From a checkpoint of a small mixture-of-experts model trained on Wikipedia.
Size: 9 layers, width 512.
Below are experts of layer 5 (counted from 0) of a mixture-of-experts language model. Rows are named router (the router's row for the expert), up (a neuron's input weights, with its number), down (a neuron's output weights, with its number) and show model dimensions 0-127. Each number is 128 + 32 x the weight over its row's rms, rounded and kept within 0 to 255.
Before each expert's rows: "raises" lists some tokens whose logits its average output raises strongly, later layers aside. This comes from a sample of Wikipedia text that the model never trained on.

# expert 61
raises: " in", " and", "-", " with"
router [200 132  85 152 181 117 144 123 121 119 174 133 148 160 140 130 136 128  63  98 179 161 129  93  85 132 124 144 116 150 104 112  95 105 147 175 213  96 117 141 177 147 169 140 155 115 105 165  76 116 130 135  54 139  98  75  82 110 106  91 105 101  86 126 124 120 104 122 102 175 148 114 102  80  84 199 138 112 126 121  95  83 179  94 117 117 172 146 107 149 101 172 189 131  78 157 149 168 140 112 134 118 120  86 134 102  97 129 101 104  93 141 120 163 132 150 181 101 124 183 130 140 111  79  79 229 184 119]
up0 [111 174 185 170 128  78 153 100 134  86 112 122 207  84 186 112 151  93 114 105 159 110 165 116 155  76 131 168 187 145 174 136 152 154 101 119  79 102 120 120 179 158 120 123 132 155 117 129 112 199 148 171 147 133 125 126 164 133 122  76 166 170 139 135 112 164  89 111 180 137 143 227 137  99 155 101 113 150 120 141 108 148 187 101 134  80 117  75 160  74  97 181 185 129 113 134 115  99 124 159 156  45 116  74 122 147 190 153  93  95 122 151 122  81 140 110 155  91 153 129 108 164 146 115 153 184 139 156]
down0 [141 125 155 162 150 131 118 171 117 143 180 135 109  85 117 140 153 132 160 104 134 135 129  90 167 120 173 119 154 171  88 118 135 116 139 148 123 146 150 187 147  91 154 163 147 131 129 104 143 152 128 131 178 149 123 130 104 125 149  71 141 124 141 170 105  88 138 189  84 107  90 101 148 120 147 123 123 103  86 146 114 162 107 123  84 165 185  84 132 119 134 137 165 128 120 105 129 119 185  77 152 233 149  69 134  99 172 148 149  97 140  62 116 132 138 118 135 156 116 115 139  72  88 199 150 158 115 168]
up1 [160 120 131 154 127 147 149 144 129 166 164  87  96 112 123 111 100  96 142 154  84  94 195 170 171 143  72 134 145 112 111  95 152 145 113 183  90 114 133  96 133 139 159 142 110 165  81  96 154 121 139 147  93 158 118 151  87 167 166 140 123 146 110 110 106 137 153 128 127  61 141 148 150 136 129 104 132 108 155 156 157 159 128 147 100 156 145 144 140 160 195 113 118 146  99  93  60  95 162 192 114  65 103 171 107 156 147 164 151 160 129 103 121  91 174 136 101  82  76 121 117 104 157 137 142  49 171  84]
down1 [112 120 137  40 166 158  91  95 155 108 113 163  88 124 118 155 158  95 147 149 169 168 172 181  65 177 104 150 101  85  51 147 151 113 162 155 168 135 130 180  92 104 175 172 175 147  93 124  65 189  82 122 116 143  96  89 127 150 191 125  88  93  84 102 118 115 164 147 138 108 125 151  71  85 128 123 177 117 110 141 190 111 134 112 121 140 154 132  95 152 138 148 148 125 153 101 124 136 164  79  93 122  95 128  79 143 164 142 141 106  92 132 147  76 146 143 139 125 123 142 151 185  76 112 114  99 118 161]
up2 [122 134 148 135 151 153 103  83 154 115 157 139 108 114  71  93 106 136  84  92 167 103 144 130 170 139  97 147  40 137 135 186  75 183 194 162 139 125 139 156 159 110 168 162 122 104 133 113 121 169 166 144 124  82 134 113 111  95 141 118  99  67 197 148 120  81 151 146 117  88  93 101 149 114 119 184 141 177 142 102 118 136 172 111 126 124 142 100 118  70 153  97 118 144 172 179 160 155 108 132 140 218 137 100  32 112 112 169 157 123 134  73 132 129  89 129  82 183 138 114  72 168  76 131 145 134 117 141]
down2 [104  44 151 178  64 126 141 101 158 160  98  65 130  96 129  74  70 139 111 131  84 145 115 103 102 115 146 126 185 137 130 218 158 128 185  94 115 159 116  82 152 132 109 168 154 137 134 124 171  24 170 137 152  97  90 166 140  73 148 109 119 208 168 116 173 124 125 120 139 142 116 101 152 179 113 118 129 147 108  94 135 113 134 167 177 176 117 111 122  80 109 115 105 116 116 130 122 102 103 141 201 123 116  87 147 179  83 143 124 110 150 120 128 135 193 167 106 149 164 130 167  79 164 184 141  75 128 148]
up3 [121 167 148  64 131 134 185 146 123  99 180 123 166 106 145 119  97  91  90 139 187 188 151  97 115 178  89 154 100 122 150 121  90 126 131 153  86 130 145 135 146 187 146 144 162 172 143 117 170 130 176 139  83 128 117 107  88 195 138 132 159  69 121 140 112  97 134 143 135  96 149  39 103 127 109 158 126 149 136 138 121 109 158 141 121 112 148 136 126 143 203  81  80 178 140 166 108 146 110 117 152 128 167 100  81  86 147 179 156 146 129  78 147 114 141 143 144 102 143 161 129 172 106 126 105 173 160 151]
down3 [106 127 150 153  51  90 160 108 169 162 168 107  77 197 155 116 120 134  83 107 125 119  74 178 119  81 129 115  55 147 119  98 133 171 146 106  80 138  93 143 133 126 178 158  93  97 148 106 128 129 134  83 145 109 111 113 143 119 141 129 161 126 130 118 107 142 146 133 109 108 167 120  63 138 138 138 180 121  79  98  96 139 119  92 160  76 179 117 136 120  62 122 110  44  96 166 165 119  91 154 123  41 112 109  87 100 165  90 130 125 131 164  68 149 142 121 122 158 153  91 105 103 140 143 127 102  96 143]
up4 [135 132 153  78 101 161 141 146  69 160 176 142 122 110 103 197 130 143 166 181 130 149 152 146 160 105 158 111 192 134 176 111 146 169 117  90 131  63 114  97 146 209 160  87 139 146  90 149 152 139 154 185  99  91  64  63  94 145 122 102 132 137 150 161  91 154 165 133  86 142 104  93 148 114 165 124 152 140 154 131 157 117 151 170 168 186 161 127  90 171  75 166  90 129 137 108 129 184 131 162  88 104 118 148 151  79 140 164 126 101  95 143 109 190 162 100 156 149  90 132 131 196 157  78 126  59 125 174]
down4 [170 102  63 103 151 134 136 161 141  93 112 161  65 139 138 178  97 142 134 117 100 112 100 154 122  96 144 126 179 184 127 155 125 170 143  85 129 178  78 157 137 145 203 159 139 126 113 101  99 137 163 177 119  96 127 198 178 134 123 125 123 135 160  99  80  98 152 138  85  98 185  90 103 165 170 136  55 141 123 109  99  79 125 152 166  73 178  91 140 142 181 177  62 135  86 124 169 137 120 107 100 113 154 124  66 149 166 108 173 133 145 122 101 191 122 114 115 113 110 138 134  97 132 144 159  71 193  57]
up5 [168 133 110 129 114 110 158 174 126 128  73 121 108 128 150 187 126 120 147  68 161  74 119 123 122  65 131 180 117 131  77  98  67  64 107  89 178 171 169 124 161 132 138 167 141  66 179  64 130  79 157 143 108 105 151 209 170 130  82  86 128 160 170 202 183  79 136 107 137  66 138  95  88 158 101 108  95  93 163 148 134 145  97 110  61 112 153 114 172  98  62 141 106 105 193 195 116 141 136  58 125 101 133  75 124 132 144 135  90 114 119 143 121 106 130 160 114 159 146 133 160 183 147  81 150 107 157 130]
down5 [217  93  75 107  75 113  78 153  99 178 146 106  96 142 120 100 184  90 132 108 161  76  82 118 172 113 170 124 177 148 119 141 153 130 176 123  86 126 184 133 131  98 199 113 134  82  87 157 142 172 162 107 129 137 153 147 148 106 156 131 125 132 171 150 118 125 132 114  83  72 115 109 132 101 148 120 139 116 127  77 140 132 138 137 100 177  98 102 111 138 179 101 121  79  92 146 133 120 114 124 147 105 133  88 166 100  80 152 178 167 185 146 138 122 150  65 171 163 109 165 104 127 132 122 108 136 103 124]
up6 [141 155 149 150  77 144 145 152  78 131 146 131 169 101 119 135  95 152 153 122 107  96 120 143 102 112 113  94 136 164 116 133 163 116 126 101 108 101  91  56 111 110 108 134 142 115 181 155  82  94 122 160  63 161 125 157 135 163 130  65 137 111 139 135 121 146 126  69 123 120  75  84 119 160 138 178 105 176 158 136 150 129 121 114 106 132 153 111 113 115 180 175 113 124 158 150 160 122 105 112  93 110 175 137 146  80 148  98 179 190 153 119 114 127 159 100 128 106 142 115 177 177 133 135 131 139  78 156]
down6 [111 131  95  87 185 133 150 113 150 143 132 144 149 145 173 113 110 156 148 121 175 152 187  99 120  72  95 133 163 163 135 164 107 145 128  97  99  92 174  88 108 161  90 126 162 103 164 203 155 162 146 119 134 169 160  97 144 129 114 142  89 112 196 159 120 158 168 169 116 131 105 115 157 113  48 128 213 129 145 122 102 168 155 123  80 135 132 117 131 120 152 212 112 140 148 140 110 147 154 108 110 136 131 148 167 103 127  82 149 158 153 124 111  71 169 101 112 151 161 132 112 152 112 111 165 102 123 166]
up7 [183  97 170  80 107 111 128 115 128 149 104 116 150  99 111 149  35 105 132 143 121 117 201 162 148 177 150 111 132 154 127 145 129 170 165 174 140  91 131 142  78  47 161 101  93  90 104 134 117 160  95 111 115 144 134 106 148 136  81 133 151  92 194 132 145  82 107 145 128 116 149 153 149  96 196 130 123 132 144  93 170 100 147 154 135 152  94 108  88  74 110  96  89 145 137  62  73 137 149 153 112 122  77 161 150 121 164 138 183 112 190 116 131  88  94  98 130 203 110 136 145 163 148  64 155  48  81 158]
down7 [ 72 145 166  71 104 148 158  78 109 170 188 130 126 177 138 101 143 137 130  98  87 170 157 134 122 121 160 131 154 145 152 188  60 148 116 114 187 134 128 125 169 116 143 108 178 101 130  61  73 119  98 190 190 148 118 164 196 158 114 121 104 115  87  92 131 116  91  78 112 119  86 103 121  76 139  81  63 174 157 180 109 136 144 120 135  84  97 136 152 117 226  94 138 182 144 128 102 137 173 160  83 126 102  80 133 105 101  95 118 101 131 152 171 109  99  96  59 115 104 113 137 131 184 115 137  91 138 124]
up8 [134 173  51 182 148 172 139  55 135 185  78 109 115  57 115 132 128  71  97 120 106 159 134  74  82  47 124 109 122 132  85 104 130 137 135 184  85  92 120 166 162 152 124 118 121 183 139 102 151 106 109 113 217 113 102 156  83 138  82 120 123 126  89 166 132 118 126 103 184 127 129 194  87 159 126 131 102 178 142 102 113 139 113  90 150 131 137 190 203 195 167 133 153 105 125 123 147 120  99 150 107 154 150  97 123 125 147 119 125 120  90 150 135 119 182  95 167 141 128 114  74  81  90 121  97  99  91 149]
down8 [105 162 198 155 130 145 145 138 116  95 157  82 146 154 171 128 151 149 109 103 136 186 104  74 141  90 141  85 164 133 133 149 119 124 211  22 164 167 119 158 153 117 142  90 140 111 127 123 119  77  27 134 119 151 103  87 148 142 105 128  87 121  74 190 159 114 178 114  96 120 110 142 115 144 135  71  92 145 174  72 164  93 157 145 126 136 129 125 147 110 148  84 113 149 148 133  80 206 159 135 107 164 123 124  93 127  84 141 117 118  72  99 164 158 148 127 112 138 146 108  91 123 104 146 162 145  89 132]
up9 [136 107 156 125  83 151 140 104 136 100 122 132 160 182 151 139 155 109 111 104 120 109 107 146 144  93  52 125 142 107 160  67  88  85 146 118 136 119 117  63 158 194 115 184 163 174 147  93 120 161 128 133  93  40 136 163 188 131 130  83 145  87 147  99 106 133 119  59 128  39 126 144 129 190 129 104 101 164 121  65 106 116 154 142 150 119 111 167  85 175 194 139  78 105 162 107  48 123  71  79 102 179 183 114 153 126 113 159 148 193  95 104 117 104 138 158 158 133 129 108 149 144 116 122 117  73 130 103]
down9 [101 104 141 108  82 108 109 172 132  80  89 140 167  90 127 107 117 103 144  60 175  80 116  97 128 148 131 116 113 168 177 193 161 123 154 144  65  89  94 167 136  88  86 127 136  80 158 114 149 122 128  88  58 138 102  92  95  89  86 122  88 111 194 130 102 125  92  82 160 171 103  95  80 144 116 138 125 155 117 148 156 129  93 149 153 187 101  90 133 171 100  75  98  98  69 108 136 118 128 120 114 116 107  79  98 136 115 143 103 136  86 145  49 107  95 122 179 110  91 186 119 105 130 105 157 145 148 101]
up10 [106 134  99 115 120 139 158 152 211 132 127 154 139 183 148 166 116 105 120  89  74 135 117  99 143 113 140 175 107 115 151  72 124 136 116 127 120 149  98 179  93 129 172 109 114 111 112 109 188 109  87 127  94 146  54 181  75 117  54  81  37  45 197  72 117 112 156 152 120  85 139 115 137 150  61 128 148 132 116 136 148  94 123 103 150 137 136  56  87 150 143  86 105 112 136 125 156 126 131 169 183 101 145 156  93 152 165  98 117 151 124 109 151 140 218 133 110 136 130 117 134 127 128 156 137  86 147 138]
down10 [140 144 169 115  75 103 123 111 154 178 140 109 102 111 147 169 153 126 107 128 111 131 102 181 139 127 128 118 115 103 226 114 124 138 134 176  90 114 233 115 107 159  76 136 129 219 124 176 166 140 148 132  93  99 163  69 144  96 182 156 135 123 112 102 180 149  54 119 159 114  95 170 140 144 114  83 190 174 106  45 168 148 186 125 117 136 167 111 126  97 158 121 126 136 166 114 130 100 128 171 144 112 137 212 127 121 125 105 176 177 127 110 165 101  99 171 119 176  98 143 131 136 150 126 139  69 115 103]
up11 [136 141 173 120 107  99 138 135  73  76 204 152 168  73 114 112  50 116 133 131 147 126 166 156  71 128 151 107 107  90 139 139  94 176 156 119 125 165 169 163 146 120 119 194 177  94 144 129 175 184 152 133  92 104 175 155 146 110 163 117 104 133 131 116 145 159 156 146  74 114 117  82 148 132 223 164 158 139 175 112 114 155 156 212  87  96 120 137 106 130 108 127 145 140 172 154 114 112 134 131 167 150  88 117  96 132 129 182 142 109 155 142 171 119 100 212 121 121 165 138 141  97 122 138 168 163  96 130]
down11 [131 132 113 120 128 178 171  97 192 166 126 121 113 106  78 146 122 127 148  97 193 139 127 146 131 123 175 151 104 115 133  96 130 174 118  99 111  96 165 141 174 124 127 112 161  77 150  91 123 164 142 110 162 149 125 141 109 159  54 129 171  92 154 125 100  78 163 135  41 126 160 201 121 113 132 124  95 112 171 165 134 145 137 114  79 172 177 165 103 203 136 170 140  94 137 163 102 156  81 143 151 140 120 165  88 119 158 131  71 116 105 149 181 117 125 109 165  86 172 115 123 136 157 173 176 170 110 129]
up12 [174  89 177 174 108  59  95 102 100 190 214  88 150 154 113 126  95 151 134 133 150 134 108 130  67 149 137 190  92 143 123 133 101  88 138 115 145 144 106 155 135 106 215 134  84 103 178 140 137 145 121 120  79 133 159 116  90 179 107 131 195 165 109  93 123 130 152  92 105 118 144 101 136 205 148 106  83 123  70 117 149 126 117 112 173 108 150 109 103 178 154 101  69 144 115 173  99  76 116 165 138 121 161 147 174 118  99 115 182 161 100  89  80 210 116 144 161  78  85 127 138 157 135  99 123 128 131 128]
down12 [118 139  80 106 167 156 149 152 155 102 135 184  94 151 183 103 176 189 107 121 139 129  89  85 122 146 102  99  98 135 161  80 158 117  81 135 216 105 135 106 165 158 123 172 165 165 168 149  76 125 119 158 114 114 142 126 150  99 151 176 120 124 105 147 187 167 175  77 146  98 173 174 120 184 148 135  79 102 124 149  69 149 130 147 133 113 145  91 132 178 139 173 144 141 130 134 144 148 129 118 114 156 120 153 145 136 148 118  88 159 153 137 164 102  93  97 171  75 171  98 110 159 156 124 157 156 119 133]
up13 [109  99 159 157 144 134 116 111 131 137 162 205 111 166 113 105 134  61 131 141 110 141 133 101 177 116 116  66  55 105 112 155  91  76 149 120 113 194  98 104 166 129 192 101 143 128 131 174  82  98 152 131 107 156  65  95 147 145 143 127 138 115 126  79  87 160 124 166 137  95 126  96 185 115 134 107 149 161  57 126 140 121  96 146 107 146 154 151 113  76 129 137 162 162 157 137 120  85  71 157 139 175 199  88 182 121 119 133 144 143 105  72  91 151 126  88 131  94  90 155 126 163 109 185 119 112 109 140]
down13 [126 123  32  84 185 135 130  79 113 157 112 105 104 171  75 156 106 138 142 170 168 154 140 170 163 100 126  95 191  70  83  89 110  37 149  94 131  95 183 155 123 140  97 182 107 156  43 134 186 141 132 111 135 159 118 173 117 113  93 137 117 185 122 179 143 138  90  82 140 129 180 171 125 144 140 139 123 108 127 146 176 101 101  75  71 134 110 125 150 183 163  99 100  97 172 134 109  53 177 117 130  89 162 122 123  87 154 134 141 130 129 175 169 123  65 106 138 135 151 181  97 126  94 129 167 162  96 117]
up14 [143 131 132 156 143 156 131 144 121 179 177 127 173  99 168 113  73 135 137  76  82  60 167 100 127  98 120 121 132 109 126  77  98 128 157 209 121 184 104  51 154  63 126  98  98 184 162  81  74 149 112  81 152 149 186 156 167 192 159  62 105 164  82 157 116  84 149  67  49 146 129 114  93 120 150  74 127  91  93 157 142 115 114 109 135 122 105 136  85 119 150 167 135 159 130 171 108 101 169 104 109 145  97 129 141 133 133 148 142 145 125 108  91  99  84 143 165 174 141 122 175 173 118 185 145 160 106 115]
down14 [217 119 141  57  81 152 165 142 188 128 124  82 142 132 147 183 100 119 164 136 157  74 135  99 156 154 120 100  71 135 153 162 141 134  45 149 129  81 124 220 127 118 128 141  90 167 161 178 111 196 116 136 164 123 127  98 104 126 189  75  82  99 108 116 133 156 133  96 136 189 115 133 104 153 142 171 132 131 119  89 137  77 163 147  73 126 152 118 141 220 141 151 122 132 132 107 137 129 113 144 185 153 155 100 113  83 146 158 108 110 135  82 139  94  81 101  91 155 142 107 139 139 109 108 144 135 120 102]
up15 [102 128 150  96 181 109 124 140 138 135 158 102  69  79 138 129 123 116 102 163 145 128 138 131 164 138 120  99 146 102 210 125 109 151 110 107 112 155  95  83 152 106 122 158 100  86 107 119 104 145 133 178 156 144  58 144 131 132 163  86 124 125 122 107 174 152  89 104 154 136 146 106 153 131 145 140 119 134 116 112 120 147 126  58 203 134 195 145 148  83 117 146  52 200 145 101 111 140 105  97 166 192  92 157 114 130 153 166 127 126 129  91 148 154 121 110 121 121 131 164 142 155 100 157  84 133 133 129]
down15 [202 123 122 155  53 130 140  70  65  95 140 151 183 115  87 166 107  72  68  56 132 135 122 109 106 100 162 166  86 119  85 147 167 132 142 160  73 110 171 130 134 169 111 111 136 181 169 129 155 113 147 131 124  99 134 151 134 123 107 166 146 111 139  79 108 111 163 122 136 134 114 113 115 144 106  73 130 149 121 146  84 116 142 173  73  70  60 141  99 107 130 110 165  94 117 175  82  68 107 136  82 105 119 154 151  93  86 126 142 141  95 134 110 111 224 154  64 134 127  77 129  68 165 130 179  42 118 122]
up16 [161  86 146 150 147 141 118  96 137 162 197  86 124 155 132  69 118 101 167 112 134 170 228 156 152 160 103  85  87 113 130 100 143 180  92 139  77 102 129 175 122 111 125 136 112 141 168 100 130  35  59 126 142 146  93 118  93 133 134  96 170 104 125 116  52 170 167 146 148  92 110 132 169 203 145 105 137  60  87 103 101 125 133 135 159 120  90 157 155 151 168  69  65 216  97 150 117  80 124 112 141 121  75 193 126 160 157  90 114 139 130  95 223 150  81  76 126  79 111 148  85 102 114 160  63  61 126 177]
down16 [ 91 135 129 155 222 219 108 152 154 119 131 105 120 101 128 125 153 117 115 136 138 107 134 134 132 125 108 141 116  82 130 104 100 139 179 142 107 105 129 178 134 125 101  64 166 129 112 141 110  88 136  80 138  79 126 195 166 155 122 141 103  82 138 114 115 116 148 108 185  60 103 118 141  85 145 142  75 101 135 112  66 115  95 123 163 132 131 176 200 143 209 180 145 173 128 109 167  83 192 140 136 103 147 164 114 156 107 140 165 156  61  85 128 161 115 121 208  71  69 149 146 141 127 147  97 160 110 120]
up17 [170 146 118 130 118 116 152 101 123 125 156 131 119 146 134 105  83  91 135 150 152 150 116 131  79 113 146 180 127 142  96 169 151 121 148 169 136 126 115  68 136  90  99 132  90 165  96 127 139  86 123 138  61 121 197 153 177 101 105  80 120 131 119 150 185 104 138 122 136 146 182 109 128 119 183  82  82 142 172  90 160 100  97 170 130 165  95 187 158 163 105 151 142 110 170 133 174 142 141 139 106 119 167 137 119 104 201 117 121 105 168  73 132 138 193 167 144 107 128 129 115 112 129 181 108 157 103 114]
down17 [ 91  80  69  98 139 125 154  90  82 103 118 143 168 118  76 137 158 109  91 148  87 104 162  96  99 190  97 153 166 180 142 143 171 167  46 143 110  44 201 166  93 115 146 127 109 108  87 183 108 148 161  85 124 159 143 150 134 116 121 182 178 132 135 115  75 127 142 172 162 173 120 146 118 171 188 155  67 102 166 135 111 139 111 107 140  89 177 171  85  90 146  90 161 118 111 142 138 111  62 146  69 154  81 158 134 151  92 165 128 145 127  97 192 115 132 115 144  95 142  91 158 152 164 140  83 121 153 122]
up18 [155 128  90 162  93 183 124 172 164 173 137 146 141 124 128 171 161  74 103 112 167 143 144 118  90 116  78 128 141 136 102 153  97 147 132 166 133 131 166  94  87 110 185  86 122 129 134 136 198 114 119 137 124 121 133 126  60  87 183 153 123 100 153 136 189 154  35  82 153 106 158 107 152 145  58 188 125 174 143 139 134 136 164 139 110 147 168 220  82 118 149  97  95  71 139 141 119 100 152 129 138 122 154 118 173 103 134 149 143 122 128 105 101 125 131 126  94 111 136 132 138 193 119 172 156  57  85  96]
down18 [166  76 163 162 124 172 173 190 130 166 115 142 183 140  97  86 187 134  83 187 116 170 132  92 138 161 105 178 110  77 138 172 183 155 152 130 112 157  47 144  99 118 140  97 137 135 153 158 105 176 108 219 124 103 113 133  86 148 141 160  70  47 134 107 155 167 144 111 210 170 128 129 139 119 154 180 157 115 149 117 145 192 178  69 110 148 198 123 146  86 114 132 167 155 157  96  96 136  94 137 167 168  92 124 165 137 121 143 156 155 125 131 112 113 127  96 123 105 160 134 155 171 104  99 169 123 184 141]
up19 [191 170 149 164  74  99 105 137 146 119 112 112 140 151  82 130 166 154 137  81 157  87  43  71 169 159 126  96 136 102 115 135 124 103 157  92 127 124  69 114 122 143 154  76 126 147 135 129 141 134 119 150 151 103 206 131  75 132 102  80 117 169 117  86 122 104 164 158 140 105 109 118  58 146  95 128 148  81 133 142 127 145 132 181 159 176  87 124 159 172  89  82 171  80 118  83  89 133  85 151 116 148 106 128 150 148 123 156 162 130 139 137  99 135  91 109 125  97 163 109 116  75  90 117 163 170  78 127]
down19 [125 130 130 152 130 138 165 135 153 123 154 128 102 100 150  70 167 143 115 109 120 123 164 103 127 135 101 144 187  91 141 102 157 123  96 138 153 165  94 116  97  98 131 167 170 103  71 131 138 138 115 108 150  76 135 119 112 125 103 141 186 139  87 151 134 139  89 132 232 137 133 118 197 155 151 184 169 124 127 113 100 180 110  88 128  91 155 133 134  84 127 124  79 189 150 136 143  72 108 163 108 128 124  83 120 105 128 142 154  90  88 148 147 152 159 135 105 179 107 200 143 180 132 162 139  85 146 125]
up20 [125 119 180 122 123 151 105 112  37 101  29 120 183 101  75  98 172 100 117 162  79  77 124 140 123 158 147 147  93  57 141 134 131 130 188  87 144 169  68 143 117  61 126 110 121 145 125  88 180 167 103 161 172 147 109 169 135 155 123 106 151 138  86  63 110 144  96 139 160 104 117 113  84 104 105 137 153 204 149 106 137 104  95 147 126 148 116 173 176  94 136 108 101 119 108 108  93 205 167 150 149  93 125 150 161 138 110 121 147 110 127 150 148 160  69 117 158 146 119 153  77 110 122 149 133 124  78  66]
down20 [120 134 103 153 175 105 131 125 134 126 106 167 132  92 117  94 135 130 127 141 157 102 106  89 128 131 130 150 123  67 119 145 119 152 117 190 136  90  83 124 132 135 102 128 119  69 180 177 180  95  72 116 149 138  99 134 183 148 135 102 141 121  80 138 128 152  94 109 184 118 110 139 120 148 122  86 145 168 129 129 107 112 112 106 139 134 149 138  47  90 121 163 109 121 161  53 156 151 105 128  59 137  63  85 119 107 151  76  64 130 132 148  88  80 112 120  95 113  75 141 159  80 121 153 111 105 159 149]
up21 [127 169  85 166 127  72 145 120 131 134 105 163 116 131 151 131 143 134 115 114 146  65 159  87 111 104  98 118  80 153 151 147  95 176 127 119 144 168 105 122 169 100 115 148 139 150 125 126 145 106 112 165 127 142 163 108 114 223 135 128 113 114 181 159 195 128 112 169 157  91 103 137 142  99 145  96 100 114 130 152 107 110 166 122 113  95 126 104 136 104 131 155  87 192 107 171 131 126 139 166 191 178 112 116 124 124 150 142 169 104 138 129 145 100  76 117  34 179 192 125 157  93 109 127 113 124 179 112]
down21 [118 122 139 137  98  84 147  69 119 152 112 130 156  71 145 119 122 163 144  80 110 116 167 158  89 113 148 145  83 125 158 132  68 143 167  69 103 134 114 127  94 120 131 149 127  96 134 168 161  59 175 151 133 131 133 168  77 144  85 158 166 166  98  42  94 156 138 135 153 169 138 102 114 129 118 173 102 166  88 184 164 169  69  93 130 113 101 108 155  86 175 158 144 124 159 136 162 129 135  61 157 128  87 140 109 121 128 152 208 155 146 103 116 152 124 155 114 210 112 148 120 153  83 159  97 166 150 177]
up22 [185  93 127  92  93 104 186 118 131 211 102  73 140 131 159 140 108 139 154 108 157 138 164 107 132 135 189 197 138 140 115 165 111  48 134 110 158 152 110 118  79 200 127 126 126 169 144 153 134 143 124 149 108  55 170 109 151 131 135 135  95 125 115 134 154 115 149 147 137 110 119 100  96 140 129 102 108 119 145 110 111 149 176 130 168 136 134  94 113 149 196 144 168 163 105 137  77 158  89 182 122 118  15 173  96 131  91 150 156 129 172 175 111 148 152 160 143 119  92 207 159  92 143 158 120  95 135  94]
down22 [175 160 138  86 114 123 103 163  51 141 145 131 200 112 117  93 102  96 180  95 133 155 102 147 139  83 151 188 142 156 146 102 111 148 124 182  74 152 156 158 101 130 154 211 113 152 151 187  50  85 166 109 105 135 146 128 123 169 119 154 164 119 142 123 111 170 107 139  98 115 120  70 143 109 126 158 119 161 143  56  78 140 117  96 103 117  58 169 119 185  98 120 183 118 124 129 165 121 132 160 110  75  92 143 132 164  91  81 159 158 116  96 141 142  86 168 116  47 114 150 135 149 159 117 132 154 106  97]
up23 [125  95 116 104 133 108  88  81  46 121 159  98 137 108 101 135 145 107 190 147 151 154 116 103 108 157 123  96 118 157  85 118 124  99 143 108  89 114 168 147  99 120 113 134 119  95 111 133  65 155 162 149 107 142  93 116 162 120 130  83 111 145 180 164 169 118 204  35 173  67 181 116  95 160 179 145 147 117 107  67 198 161 153 198  98 144  90 152 138 154 109  94 126 100 164 178 115 169 105  89 154  81 129 179 109 131 129 139 126 174 180  84 139 149 147 185 115 156 101 113  87 136  71 118 143 131 109 112]
down23 [116 158 159 129 132  94 144  88 139 124  99 109 100 155 135 106 124 125 115 145 184 106 140  49  91 143 133  39 157  94 120 119 177 144 172 160 127 106 172 111 113  82 124 114 119 106 154  94  74 148 125 106 210 148 133 165  85  90 134  93 111 145  36 126 117 114 145  82 107 108 175 157 165 147 129 132 133 141 112 170 131 149  53  91 133 165  87 150 143 170 131  80 192 156 150 106 116  56 141  91 163 181 111 139 145  97 121 116  75 121 154 112  98 130 120 116 145 138 166 170 156 162  88 189 152 172 158 127]
up24 [109 176 145 123 116  86 134 136 108 120 186 148 134 108  92 144 140 151 119 110  97 148  97 143 121 105 214 118 118  67 124 122 102  83 138 163 139 163 112  81 120 123 132 149 159 146  57 137 144 113 111  95  61 131 184 128 160 218 155 103 168 144 146  79 128  70 192 127  98 144  86  97 109 153 168 136 111 139 102  72 143 158 179 167 117 143 106 156 103 101 105  98  83 141 109 137 107 164 128 198 111 106  93 149 118 206 114 143 134  97 168 117 164 132 103 154  96 187 153 135 138  70 117 128 112 127  71  73]
down24 [152 111 107 140 137  69 143 147 154 142 111 174 107  64 116  69 108 180 131 109 136 123  97 114 130  95 153 106  79  93 111  98 140 153  75 160  68 167 166 136 135 109 114 176 125 140 180  79 189 103 122 139 129 113 118 108 134 161 175 151 133 141 127 118 185 120 119 143  83  66  86 139 102  81 170 147 126 100 124 127 144 123  59 135 154 161 132 122 151 115  75 173 143 123 153 112 129  89 156 100 160 122 138 119 132 140  94 102 151 182 125 179 157 155 106 109 141 168 123  79  76  92 114 105  50 146 141 151]
up25 [135 102 178 107 121 170 143 109 103 129 180 112 121 161  84 142 163 103 127  73 143 141 213  88 126  78 112 160 109 144 155  96 106 165 122  55 101 103 188  62 130 136 138  81 133 132  88 164 184  55 145 151 126 151 125 137 130 147 113 137 149  65 131  86 156 226 137 103 116  79 157  98 233 149 115 144 141 172 117 118 117  96 138 187 131 134 125 152 113 151 167  81 129 152 104  99 190  93 125 138 183  96 168  96 120 165 120  91 162 128 109 121  97 114 124 132  84 142 129  80 141 134 115 118  80 134  98 171]
down25 [ 91 106  82  75 161 137 123 158 108  99 151 123 195 185 110  71 110 189 141  73 133  73 121 111 149 154 122 159  95 179 177 138 134 167 146  42 134 134 108 174  91 124  99  74 123 103  98 179 131 110 134 149 138 140 109 197 156 110 154 110 140 116 137 132 173 130  91 137 139  93 116  71 131 128 105 179 124 114 139 106  90  88  72 149 146  82 129 136 188 106 185 123 103  91 131 163 120  80 101 163 169  44 180  64 144 206 146 117 117 144  97 126 158 147 102  89 138 111 130 116 129 119 173 110 141 118 104 114]
up26 [125 105  97 180 135  85  87 133  55 117 122 139 111 152  88  92 125  96 149 113 165 180 171 128 138 148 160 114 135 112 124 111 178 118  93 135  93  99 110 130  93 120 201 152  62 126 130  97  70 112 139 154 129 164 107 169 192 106 110 142 136 109 135 179 115 166  90 149 178 107 162 137  67 146 124 139 126 152  90 112 122 171 152 120 165 102 238 171  95 121  94 172  61 162 129 121 117 141 194 102 103 109 118 161  63 122 126 120 130 119 115  86 177 133 151 128 127  97  84 135 123 166 134  96  92 123  97 110]
down26 [153 132 141 134  97 136 113 115 115 116 108 130 162  48  81 130 110  99 188 126  83  81 109 164 142 136 173 189 137  57 169 114 166  96 112 118 151 123 193 107 150 156 128 138 162 118 139 114 121 108 142 154 112 136 179  86 105 139 124 153 119  83 128 143 150 135 168 123 126 164 115 117 183 144 108  97 109 139 168  67  98 126 127 139 158 157 118 111 124 155 153 135 136 130 123 110  81 164 144 155 115 112 109 111 132 138 144 109 125 125 129 112 131 109 135 112 117 150 101 105  63  71 151 170 123  91  88 128]